Weights of a small mixture-of-experts language model, trained from scratch on English Wikipedia.
Size: 14 layers, width 256.
Below are experts of layer 4 (counted from 0) of a mixture-of-experts language model. Rows are named router (the router's row for the expert), down (a neuron's output weights, with its number) and show model dimensions 128-255. Each number is 50 + 12 x the weight over its row's rms, rounded and kept within 0 to 99.
Before each expert's rows: a language model's description of what the expert responds to. This comes from a sample of Wikipedia text that the model never trained on.

# expert 26
It responds to: Indefinite articles, numbers. The articles a and an, digits in statistics, "is/are", the piece artment in department, and bytes of Cyrillic or Arabic text.
router:32 37 57 37 43 41 54 57 33 54 58 58 35 65 43 59 49 65 65 51 61 60 37 38 66 41 52 37 33 27 66 44 61 42 29 57 42 64 37 58 66 65 41 64 43 33 49 58 43 64 46 39 65 38 47 35 73 64 54 38 33 42 43 42 52 37 64 43 55 57 67 41 62 39 65 56 69 31 52 42 45 64 63 48 40 48 65 36 61 53 50 61 38 36 50 69 62 39 38 45 63 57 44 58 60 60 52 63 61 57 50 48 65 26 30 66 35 41 58 57 36 35 58 42 39 63 64 62
down0:45 41 53 62 67 62 37 40 48 40 58 34 67 44 58 39 23 60 42 52 58 39 36 39 46 57 42 41 54 48 63 43 39 42 78 34 48 47 29 58 47 50 62 37 45 19 65 56 45 43 54 63 47 42 40 46 49 49 35 36 33 58 66 49 69 65 65 56 48 57 38 33 54 54 35 59 50 35 38 43 41 61 43 35 45 60 43 53 67 69 23 73 46 31 59 42 43 41 69 38 48 54 64 34 63 53 51 58 41 33 57 63 61 49 44 67 39 33 65 59 44 34 52 27 37 36 35 32
down1:50 37 46 49 60 29 36 82 57 66 45 29 31 43 52 50 35 76 56 48 51 50 52 44 55 49 37 49 47 49 70 55 43 35 46 30 52 53 64 53 74 42 60 45 61 44 74 43 61 58 53 55 68 44 45 52 28 29 49 45 57 39 19 53 42 57 50 48 55 56 70 46 61 67 65 33 55 48 39 78 76 32 45 46 43 49 53 58 53 29 41 72 52 26 65 59 41 44 41 40 49 37 30 28 58 48 51 47 41 38 46 50 60 25 45 54 38 24 34 46 44 41 55 38 21 52 49 39
down2:53 44 38 19 68 51 59 55 60 49 54 39 55 67 62 52 36 56 42 57 61 58 61 33 41 53 49 73 62 58 47 45 29 39 56 24 58 49 57 64 40 73 60 44 63 53 63 53 63 49 21 41 40 66 58 56 69 23 59 51 35 28 41 35 66 64 55 30 36 70 40 45 57 64 76 57 40 43 58 45 61 57 41 43 45 64 37 39 54 43 54 30 42 62 49 45 43 52 50 58 54 48 54 27 67 27 26 31 36 61 58 47 49 65 60 55 41 42 33 71 73 48 54 45 51 65 47 55
down3:51 56 45 57 43 38 56 29 75 58 44 64 50 61 31 55 63 62 60 64 47 51 57 67 45 31 72 50 56 43 49 62 67 56 44 40 30 62 51 38 63 60 51 50 58 63 53 46 43 34 45 73 53 21 33 65 41 67 51 73 44 31 40 50 38 61 39 61 45 60 46 52 39 55 56 73 55 56 34 52 54 60 39 47 49 51 66 18 38 71 47 39 35 63 61 53 34 33 61 37 32 60 41 40 65 44 49 62 55 51 51 47 37 41 49 62 46 61 51 78 52 50 38 71 23 49 54 53
down4:47 47 52 44 23 44 29 52 57 66 47 45 49 27 55 37 50 32 61 46 21 55 45 48 47 53 57 39 53 24 43 62 54 52 64 58 46 20 67 50 54 68 44 48 55 66 50 47 37 55 64 53 54 29 58 54 35 60 51 36 71 45 42 57 47 34 46 53 52 63 62 51 49 54 56 36 58 56 34 51 40 54 53 43 44 39 61 34 70 56 47 84 61 59 42 49 57 51 58 69 36 69 34 66 50 54 33 59 14 79 67 40 35 56 61 63 59 63 42 59 48 65 46 45 63 66 50 63
down5:51 33 40 51 50 35 44 50 44 53 51 44 49 41 37 59 44 60 46 51 79 59 36 48 44 41 48 41 57 56 63 36 59 29 52 38 54 57 42 58 39 77 44 58 25 51 61 55 36 23 74 47 38 51 55 48 67 37 65 52 52 53 50 48 62 41 56 61 33 73 42 39 63 56 51 36 48 44 39 30 42 51 65 36 56 45 43 58 49 43 41 44 62 48 43 40 73 55 53 68 54 33 54 64 36 38 51 47 52 36 44 61 21 50 38 47 49 54 29 57 51 33 56 66 52 26 38 60
down6:37 67 52 36 43 44 64 57 59 40 58 36 38 41 44 69 52 32 48 63 64 44 49 39 42 74 47 32 40 57 47 65 32 57 74 44 51 48 26 73 68 55 59 50 42 58 56 47 52 43 31 42 49 71 38 52 55 45 36 54 58 47 39 48 00 68 49 45 38 51 45 58 39 43 42 49 53 59 44 44 42 56 35 34 38 86 58 57 57 37 31 41 46 68 48 58 33 83 54 66 38 33 60 35 52 45 58 45 66 60 62 47 53 53 36 61 71 53 41 45 36 50 40 68 58 47 56 56
down7:28 57 38 58 49 73 50 66 56 32 57 56 36 51 35 27 46 34 61 43 43 71 69 48 45 44 45 54 67 40 51 43 25 38 50 64 53 49 54 65 43 42 50 49 37 74 53 45 44 57 50 51 38 34 39 64 34 41 68 47 60 60 54 51 49 54 47 52 51 36 59 42 51 61 52 74 48 57 60 57 52 72 64 44 40 29 59 25 56 57 62 78 59 55 53 33 42 66 33 56 57 52 43 60 40 42 55 39 41 64 57 42 55 62 50 51 43 44 23 47 53 54 60 49 19 25 39 55
down8:47 60 67 46 78 69 54 47 45 45 53 29 55 52 65 64 40 45 25 49 52 55 51 56 46 43 66 51 37 69 53 30 31 36 46 63 60 33 47 43 40 53 54 51 32 50 50 51 69 46 54 32 31 60 39 33 61 51 43 35 61 55 53 38 44 67 49 59 60 24 66 31 50 46 50 63 44 33 47 40 60 38 55 56 37 65 65 62 53 51 41 21 32 38 44 62 59 42 42 57 42 51 54 72 44 41 51 46 57 68 41 61 47 57 50 36 61 31 46 56 69 54 48 39 54 62 62 54
down9:60 56 32 52 42 51 46 41 51 41 41 55 56 49 55 50 56 45 44 58 45 51 39 58 54 55 48 62 72 66 54 61 44 58 39 48 49 55 56 44 53 27 36 53 67 46 40 31 68 46 58 43 60 59 43 64 60 36 73 59 52 34 33 80 72 42 36 47 35 59 51 58 23 49 45 58 47 43 57 52 45 42 40 46 53 26 64 47 37 49 50 36 75 48 40 62 48 56 58 68 63 42 46 74 47 67 51 31 68 68 45 20 62 66 51 58 43 42 78 47 38 48 56 61 64 68 34 53
down10:33 64 43 57 24 68 49 52 62 46 32 46 43 47 46 38 55 43 55 68 39 52 59 52 39 50 29 51 52 43 72 58 54 40 42 57 46 49 42 47 45 45 53 37 41 58 57 48 50 48 73 44 40 45 59 67 39 57 49 39 64 32 47 49 62 67 51 69 27 82 64 41 70 54 66 44 48 57 38 37 64 34 66 59 43 74 59 41 40 58 45 30 34 51 39 58 38 50 66 61 52 48 47 36 58 65 71 52 43 45 56 63 55 47 58 60 57 44 37 55 60 52 58 43 24 47 59 40
down11:52 29 50 52 56 37 48 57 46 32 48 48 55 53 66 55 36 46 43 50 53 70 40 77 42 44 48 53 47 67 54 33 52 52 52 62 38 34 54 63 65 36 19 50 57 45 37 38 54 59 63 49 51 45 28 51 47 70 64 30 61 49 65 41 61 38 78 55 64 45 41 50 29 41 43 46 62 44 59 51 44 45 45 45 56 56 47 35 53 32 61 60 34 54 66 68 74 44 56 45 47 50 47 68 61 39 69 70 58 48 54 64 39 53 56 67 53 50 62 55 60 83 48 37 20 52 72 57
down12:37 49 54 61 41 34 53 63 37 45 24 33 44 48 51 49 40 41 51 55 51 40 32 36 66 69 61 47 55 31 59 37 71 34 33 51 41 53 44 65 51 48 27 45 59 52 74 50 56 55 54 53 42 52 48 51 60 52 53 55 60 42 43 53 47 53 50 43 49 52 36 53 43 45 44 51 50 42 48 51 51 69 42 53 35 76 57 58 65 51 67 52 70 59 52 60 63 61 39 51 30 63 35 42 55 53 54 55 44 48 55 36 61 48 66 47 39 46 70 61 38 37 69 44 42 55 33 50
down13:39 28 43 53 46 37 59 41 39 73 48 36 50 32 61 47 37 56 51 57 43 35 61 46 41 50 52 50 33 28 48 65 41 64 39 46 59 48 64 90 57 53 52 48 77 64 51 51 53 53 41 60 27 55 34 58 60 51 48 57 37 52 41 42 74 48 64 56 51 46 41 36 44 34 46 41 39 61 50 76 31 60 47 42 56 54 57 63 46 29 31 42 58 37 22 41 67 49 59 61 30 66 41 59 62 51 57 46 66 61 58 34 56 53 53 50 69 48 51 40 36 49 47 23 45 40 47 47
down14:43 57 39 45 36 57 39 50 48 53 40 69 46 32 43 32 44 39 63 44 60 26 67 57 43 69 68 50 59 50 50 45 50 73 66 53 38 49 52 48 43 49 68 37 50 69 46 89 34 53 46 48 52 33 37 41 64 59 27 67 35 47 54 65 43 58 53 64 54 59 44 32 47 57 57 44 33 40 52 71 49 67 46 41 51 58 44 64 62 65 63 38 50 38 44 41 60 50 47 47 33 63 66 48 59 53 54 50 66 39 50 34 47 61 36 40 58 62 58 40 54 56 71 50 65 40 42 39
down15:66 57 43 49 63 58 51 52 24 55 42 59 45 55 42 41 47 37 55 72 26 53 40 68 24 44 47 57 58 50 42 54 52 41 60 58 61 43 33 29 63 69 40 56 37 63 63 36 57 54 59 51 56 47 78 43 62 54 42 38 52 24 64 72 57 45 44 55 42 63 53 60 31 48 26 41 45 47 32 50 51 60 50 28 25 52 50 62 52 71 42 75 57 51 56 37 24 63 40 55 54 58 64 44 41 62 28 46 24 69 51 67 62 53 46 30 30 51 62 40 53 64 70 59 47 46 47 52
down16:44 33 51 45 54 56 69 53 44 48 51 65 50 56 35 30 75 22 66 52 48 47 60 60 57 54 69 42 59 30 53 57 51 65 27 55 46 54 51 25 54 41 45 39 50 21 58 44 79 45 45 62 65 47 50 33 53 61 51 66 70 30 43 50 50 41 57 38 45 45 41 37 49 35 57 35 56 39 61 52 52 58 36 42 58 62 34 52 58 47 66 60 62 75 44 35 58 42 38 60 55 75 40 52 54 70 46 30 49 35 22 60 40 59 54 36 33 58 45 54 66 47 54 62 64 51 40 57
down17:47 43 45 56 54 57 70 37 43 68 49 72 59 32 59 71 57 59 51 48 77 56 45 72 25 43 43 39 57 47 35 63 56 72 58 41 61 29 52 54 34 51 41 41 55 58 51 57 36 59 35 57 49 45 37 67 22 47 42 56 45 35 42 13 49 55 60 46 32 36 49 55 54 47 59 66 68 40 59 48 64 45 50 49 70 54 57 53 44 68 52 45 82 57 53 55 53 70 61 34 52 70 58 47 63 46 39 49 46 52 59 64 44 58 48 50 61 41 55 71 59 42 50 54 48 65 48 60
down18:65 63 50 56 53 62 38 79 55 57 50 44 57 58 76 45 26 41 39 43 54 63 39 56 57 71 31 43 54 54 32 71 33 32 36 50 64 50 44 47 37 60 48 61 42 63 45 47 41 36 33 29 36 52 33 63 66 34 51 40 45 58 53 48 36 50 75 56 51 66 15 52 40 63 58 52 39 35 43 78 52 39 52 49 49 52 33 50 45 58 60 44 51 23 65 69 55 43 57 53 57 36 54 31 57 62 51 49 60 57 41 57 61 22 40 46 56 56 54 43 48 31 57 44 38 46 56 31
down19:55 59 58 52 63 66 50 46 63 38 59 35 52 46 46 60 58 49 47 63 50 73 49 30 55 73 53 56 52 42 33 50 82 40 57 47 63 49 56 52 38 67 30 56 49 56 67 53 56 38 60 75 53 62 66 54 46 43 38 46 58 47 54 64 52 63 43 63 40 51 46 74 48 60 50 50 65 89 55 40 56 44 61 41 78 48 46 54 45 43 69 47 68 47 51 59 44 54 63 53 48 54 31 40 32 65 81 51 44 59 34 59 21 44 38 50 51 58 57 28 38 59 19 67 36 41 51 48
down20:36 48 57 48 77 39 68 51 30 64 55 31 42 58 33 31 66 57 40 48 49 48 38 46 50 70 50 27 40 51 71 80 41 34 33 72 70 53 55 62 62 51 78 50 44 60 55 40 42 48 58 51 54 44 53 23 41 37 44 36 33 37 44 61 43 45 65 43 56 68 30 36 42 48 33 59 71 58 49 37 74 42 49 70 60 49 37 55 49 58 54 54 65 63 42 50 40 41 30 41 55 68 43 50 47 65 44 60 58 58 25 47 63 36 63 79 53 55 47 35 42 62 69 50 54 50 56 43
down21:46 41 55 52 62 36 47 49 48 59 54 74 60 72 41 67 54 37 66 71 28 52 47 68 51 53 48 58 44 63 42 59 53 39 66 35 27 32 44 52 52 78 40 45 60 62 35 81 39 42 57 39 47 61 52 46 48 35 70 42 72 55 41 51 55 29 27 41 64 41 56 42 59 62 55 81 36 62 67 41 51 63 49 41 50 50 43 28 43 53 15 41 65 73 53 53 59 36 44 59 61 16 48 61 53 49 39 63 43 53 54 63 30 48 28 48 44 52 52 51 42 59 35 71 63 68 50 36
down22:57 67 55 69 56 56 52 44 59 59 34 44 50 55 85 67 61 34 33 37 58 40 28 38 31 51 37 75 49 57 58 34 58 40 50 44 57 54 36 50 47 48 46 62 48 65 38 63 47 50 58 53 61 65 49 47 40 63 51 64 52 49 32 44 62 41 48 58 55 35 62 50 46 52 59 50 43 26 50 63 39 40 33 56 57 44 63 49 48 41 61 52 37 66 38 57 53 47 52 50 62 60 54 65 38 51 71 61 64 42 35 41 36 28 47 33 62 64 47 44 39 53 56 38 38 58 79 54
down23:58 42 44 59 52 47 73 56 55 64 66 67 65 58 51 41 55 39 49 68 59 43 74 30 66 53 39 58 47 36 44 64 47 47 36 45 49 37 53 35 43 35 45 64 56 70 51 71 39 62 40 79 50 58 62 55 30 54 35 53 51 43 55 34 33 28 31 62 47 49 39 30 57 43 29 55 52 55 44 38 68 59 60 59 54 60 43 37 25 61 29 49 50 49 44 60 71 52 61 54 41 33 36 41 68 49 62 53 49 41 42 76 44 47 40 55 48 54 51 57 55 52 29 39 41 59 65 38
down24:23 52 24 69 49 53 35 37 48 60 65 51 41 42 49 43 59 50 53 34 65 46 32 49 46 23 42 75 54 56 59 54 39 48 67 46 58 61 18 55 50 50 49 63 53 48 54 38 52 36 67 32 57 72 50 67 31 63 66 43 44 49 44 50 32 43 43 53 66 62 54 47 49 47 40 40 33 45 75 59 61 39 31 25 52 66 44 62 26 55 43 60 44 50 63 39 33 56 83 45 33 48 42 59 29 60 60 52 42 46 51 61 56 63 41 50 53 55 38 67 30 73 51 67 55 49 51 58
down25:59 42 28 43 54 29 62 68 57 48 46 46 38 60 29 78 67 47 21 44 51 61 55 52 65 51 51 59 25 34 48 53 38 32 35 60 48 43 59 48 66 49 33 63 62 54 55 54 33 33 31 48 52 47 34 44 60 36 70 40 40 51 48 43 54 57 58 31 58 55 54 59 45 58 66 48 62 56 44 41 41 47 58 56 42 66 51 08 59 70 55 50 33 49 64 45 58 48 35 58 56 46 52 60 64 53 34 44 52 54 53 55 46 63 49 59 47 41 35 56 53 37 47 53 49 51 22 62
down26:38 36 65 46 46 65 59 46 30 81 48 47 57 42 52 42 52 59 57 58 47 52 41 46 33 46 65 66 44 56 51 57 55 49 32 79 38 66 53 44 41 21 78 57 62 48 42 37 44 62 67 53 45 61 48 46 51 45 63 62 42 41 40 62 52 51 44 31 40 51 82 61 43 63 60 53 36 53 40 60 47 45 62 58 61 56 49 27 37 46 43 66 61 50 57 57 68 69 36 44 46 44 52 32 37 46 44 65 78 41 43 18 70 55 54 31 38 45 59 32 32 42 34 44 39 47 50 42
down27:31 50 34 20 37 33 37 63 42 47 42 52 35 63 37 36 48 41 31 32 38 37 40 46 46 44 48 65 35 34 48 61 16 65 41 49 47 42 46 56 41 52 54 29 62 47 50 59 22 55 60 39 65 71 39 24 48 54 58 61 54 32 47 61 63 39 54 33 52 55 50 47 49 64 41 62 44 58 38 59 46 65 47 38 49 40 55 44 45 32 55 56 56 41 61 69 65 66 55 55 50 50 45 50 43 44 16 40 41 62 41 64 57 56 58 68 57 46 33 44 69 49 51 53 63 64 45 60
down28:40 41 44 49 31 56 68 49 43 64 53 44 51 42 56 44 50 47 58 45 48 38 46 30 51 41 62 58 70 52 38 58 44 24 60 41 46 50 36 54 49 64 67 73 40 67 52 52 45 42 33 38 59 62 54 42 56 20 40 28 61 54 58 64 44 36 66 52 53 51 63 67 56 69 47 80 36 48 63 43 49 50 70 33 46 44 63 52 52 58 57 44 70 48 59 37 27 59 56 50 52 41 46 81 47 45 50 54 52 64 32 71 67 52 48 39 44 27 39 40 38 28 47 39 43 53 77 19
down29:45 49 56 63 52 28 54 44 66 50 70 32 61 52 79 25 40 51 54 23 37 55 54 58 37 41 48 25 45 48 64 39 44 43 54 51 56 64 59 56 33 45 65 38 45 56 56 63 51 55 42 41 41 48 63 51 46 47 38 53 41 40 52 53 64 37 65 46 55 33 60 31 47 36 24 45 57 56 53 64 38 38 67 37 78 53 40 62 75 58 54 66 51 26 82 45 39 59 56 50 44 48 74 37 55 47 51 39 32 54 62 44 38 46 66 58 49 51 61 52 42 53 58 38 52 58 26 47
down30:58 56 52 42 54 14 69 51 51 27 55 61 83 48 37 49 41 36 33 66 36 41 53 38 48 53 48 52 58 44 43 40 20 25 49 49 22 35 54 33 65 38 23 39 33 45 58 51 40 37 49 48 34 41 48 38 61 53 57 37 33 71 34 75 56 60 38 56 69 59 40 61 42 56 18 75 54 61 65 43 42 61 56 69 50 74 56 55 64 69 61 58 62 51 51 47 69 59 69 28 65 61 68 32 70 57 51 55 55 56 49 44 57 58 64 48 59 26 39 40 53 51 56 61 40 52 50 43
down31:57 66 40 53 42 50 66 60 34 54 33 31 53 44 56 55 63 54 69 40 57 42 39 49 54 26 37 65 37 68 39 52 66 46 44 63 47 39 53 62 52 53 51 46 43 37 47 64 31 67 44 61 56 44 49 68 67 55 50 29 49 49 56 49 52 59 69 40 63 54 42 33 53 42 58 73 43 36 53 45 69 39 56 53 43 60 56 60 68 33 83 58 65 52 45 60 49 55 48 50 61 55 65 52 51 44 38 58 32 50 57 40 66 44 55 51 40 61 68 53 35 78 67 45 41 55 57 48